From a checkpoint of a small mixture-of-experts model trained on Wikipedia.
Size: 9 layers, width 192, vocabulary 3243, 45.9M parameters.
Below are experts of layer 5 (counted from 0) of a mixture-of-experts language model. Rows are named router (the router's row for the expert), gate (a neuron's input weights, with its number), up (a neuron's input weights, with its number) and show model dimensions 96-191. Each number is 128 + 24 x the weight over its row's rms, rounded and kept within 0 to 255. Numbers have three digits each.
After each expert's rows: "comes after" lists some tokens at least twice as common just before its tokens as in all text. This comes from a sample of Wikipedia text that the model never trained on. Tokens count by the router's weight.

# expert 52
router:098129110152112144141120126125094103147143112130123124119178176141164143111104127100147145108112167120087110088174145143124104085113113122166138159114102092139137107149115133152115102092102130141167095185148172144092131092148103101099146167140139136130132124133122118110109137109108156159
gate0:102139167148135155154105150124142102116152140090098107140171111113148131161140184131143143128133117065131139105112085096103143114164164120145162130109121109094152197131085119107129108116128167136126148122096065077178139127099085104130133162111125131136107141162133142146139120095136100123
up0:094081128161119124125184167117121126141150136123072135166123114093146185156133119121141125145117142143128135126119144151103151114118113118140148100119117098089130107083101101090112115143133136089137115079123096084154163114107147137146131158137140120095159094086129103102192141134109109143
gate1:106096129117152120129132133176145117118118184161131161102115100094106162174107129162121140083151092117083139120143091113161166113114128101060115128142152096111166116131129129112129137122099146110109139125094138138146097151133147134101158168111100151133165152125104122155140119124116148115
up1:127135117103188153157141114104149100116113119151094130155103095114156162119065123118096193148138153075110145097159140117114192152151143103122127111147155085129152105106113184104107120129121126100160118073114176153150137161075143165109140148111113121143142086130078137140159103106096130158
comes after: " the", " a", " and", " \"", " to", "'s"

# expert 46
router:120136100092110109120138135124108102166114171125164100100138155085149151112079153153121107123126153164097121176142127164148098124128161103083078131128098107160126151135144145151145141133163120105154145144105115150157136137159083120146141145098151101145144112133145090150147115121164149152
gate0:141112125115154153121162110134105109143124136120123048114130132147099130170140117140120125149137133117066156110146137109120120115115120126192107154101152129135101064089132166117122160149143117122104162122128141138165145131123121136095134133144129134119104148116120130152126141158114123097
up0:129094097114158161100118191109099145102168119102163161107115130108139143169140132132085121120135142139138143069119117165076122119131134099125139067119130181143146133148096131124124140101168145142124131125145155103115096105087134131114169132120113094137139121119109156128106128179139127152
gate1:102108171097128154111099121137153124101132149105144152093147155080170152183159129102130134138172079139120147113145119131125150073165165092109083084157130119140154140111145153190110155140134119107131141123110165146146124135151098151155151105147112115108138144142133133127115122110150107158
up1:149100128111133118116087094130178106141148146102095129139139189130119138153139111145126109118137126131103104125150112132162136136135158152138087118113136159140103140121154147136092143162117144145116134153094165177122174101132110110132142087163134131131177139163123115133086048099150104115
comes after: " H", " W", " T", " D", " K", " C"

# expert 36
router:127138136139087173121149128111125139105144125092159088114131139101091152128117146118153110107102102134091144118126090106138099115147110159160114119156104132151125131131139124083093135107131104158128135107106134120148101118123114131090112157142146147159161082138115090158142096073130111075
gate0:126145171136141138112119133152106121152112123148170126106152105136084151075114103145140136129126152070140157134181142116140125153154160091104151129120136126123144127128135135122135137117122115146134135171099138095121123135110116151120120200152158132131151143090109121126125138103118118120
up0:134170095118126111129170122153117112167119152138106138170105162106107146083109113134119146101122100130131149138153077110132126123143181121141147105099144126137135137121121091117106143119118140134130105108123175165164134171095123124150141203085185130158138124121096101134156114120090095123
gate1:172149143098131168092117084056140135116123117154119159127131137127151110145116107179140117086130185115116095114128071132176084129131136109141160156170104140124120158130090108141120111099137150158121119126076133125110144159136114146097120168121094175096097152124108129135132145160147116080
up1:121111094080151095115107140077055121093119107130132076106123116098143116157130142108127149116127135108119096167142120087163079147134125125145135113140131127098105116111105130135118102118155149164130124096122160150131090137146107137128073181099118131126121145123155127149116113116111147125
comes after: " ", " on", " in", " September", " August", " November"

# expert 62
router:131137130123142131114093115122142125106116109127145144161125118089115156125074169074152066141125108162130136104126090091128108131181109168123136120105113157093131081068159150114098122148095110162148128164169125129129138074137145139109096133133115095110172099167141113152157077073091129113
gate0:113142143131155124117146101126085174147108158137096121138159115097118138146103121106118136137140123172109123120141110125125141138085135169164129116048086106149156160116141136186115092131109138132118170085100125176131121119104119093081104114146102174099112126131143139140126129102097140163
up0:135060097116133085149132167078099124122113121104132170111135102145076142157122134129163091143140108095130123143145095109141124112150160114098096195127146133113111099152119149072133161134162105098145098134150083079157142132143126166149119128086101098127208127099129129145120103112113083129
gate1:123136135113175139160120167136132132137116124128124103132123143114085112082126166153136113155123090108087115111091162126105107154103119138108152141112113130122140119129178103159104176093159116127118123121122120140109114141116125096125162108118115114111135138121107207111121134105117107134
up1:086147135092136124139121171141129094127102121086146142155128158115075112119110169140148154115119111116153107119090161122110093147116124140118104137111129084162136122090206132143106147093123091122109144170145095154095113118161102086140129120148126099137167158142103199124134121109135119152
comes after: " ", " in", " (", "–", "|", ","

# expert 58
router:134165147118145109104117099143139121123109151131090132162176152134150136072137143108137160099094173120159146119154135122097086136089110169148134156102125114128100113132125129141133087116098113131139079162179111137084096103105099172119131122135089132166146134133087123128142137086096100145
gate0:121144106124153103121161091117162156146122101118113128096158124177168143111103131118118135154083136130108102117125105089106173135130108136109132157124172150149115156149114122167128152114109090108068100137126082155139109109163121169185144125130106158139105121087130155154125150086116132105
up0:094135139115134132128093153124095086104125140131134142119113102112079159137142100148132110134100113073143117168124134136137109178108113122137121091160109120139131102109147144107107122108150155169151170117110094144146129094103131084090098125141120127149075134141160129130146145129121189105
gate1:139198109143114140150132143131072150140130179128167131112118168149173097144142127145124113112120163105078109165154137104119088134119137135097155133096124119100138165097119116107138113086158137134088142151138155126128130120139133148160152128130131142123151134160174123129156131173111103145
up1:126131129118102168105156116109142132100110120115116113083079099140128138124089147110139108097113145119153135132099099104147162114154138098119121145078131133094151128150122112114123161117135132146171132083143161126117097161149130112115090145143130178172120124170098133095129101190146117153
comes after: " was", " that", " the", " it", ",", " and"

# expert 33
router:175132147120148128112084128091114104163139112162118138118121142125112104085163122100146123104133160134115135120101133133125134108147124174178131098162123119146080156114104087116128127174113139145160119116182147128115093134117125153120110130126109171165114120184096112169081137080106099096
gate0:107129120109129120178148143103129095086122146134168143142168128145166121073107116158141139119140178118097108171101131078132153115104174165160142131140140103117125124125158154147136105136139158148127139077151140166135092127126080149118126134137121127107096101110097135128169141109115144126
up0:132094146148155154109148121137117140114128103129094118138127106125113156110102158149107134110122139137120129097127127126110161143136097186133098124154138154144124136081138127157162166134131110140051141115147150125162151095187105133141116105105113110138118156088136170110107137137143124166
gate1:124123146131125142159124141107123137100109126087114056104139112167096084142127135163125147155151140114152117091145143180104154064128166121143134122096134104148123084104102137096129122087139138133124140123162128185160133143076125138158124112131091123131150163137113137100109160111214125139
up1:137096105148145124127148105115142140144160128160087117116100116138139104178117132141123091114153145183133134113139129091132136154105090135148129111194108130143128142076114130138096135124101154114137139129127148116114103128127137134113121125149153126091152152121136131152120166129146130137
comes after: " of", " in", " to", " for", " on", " with"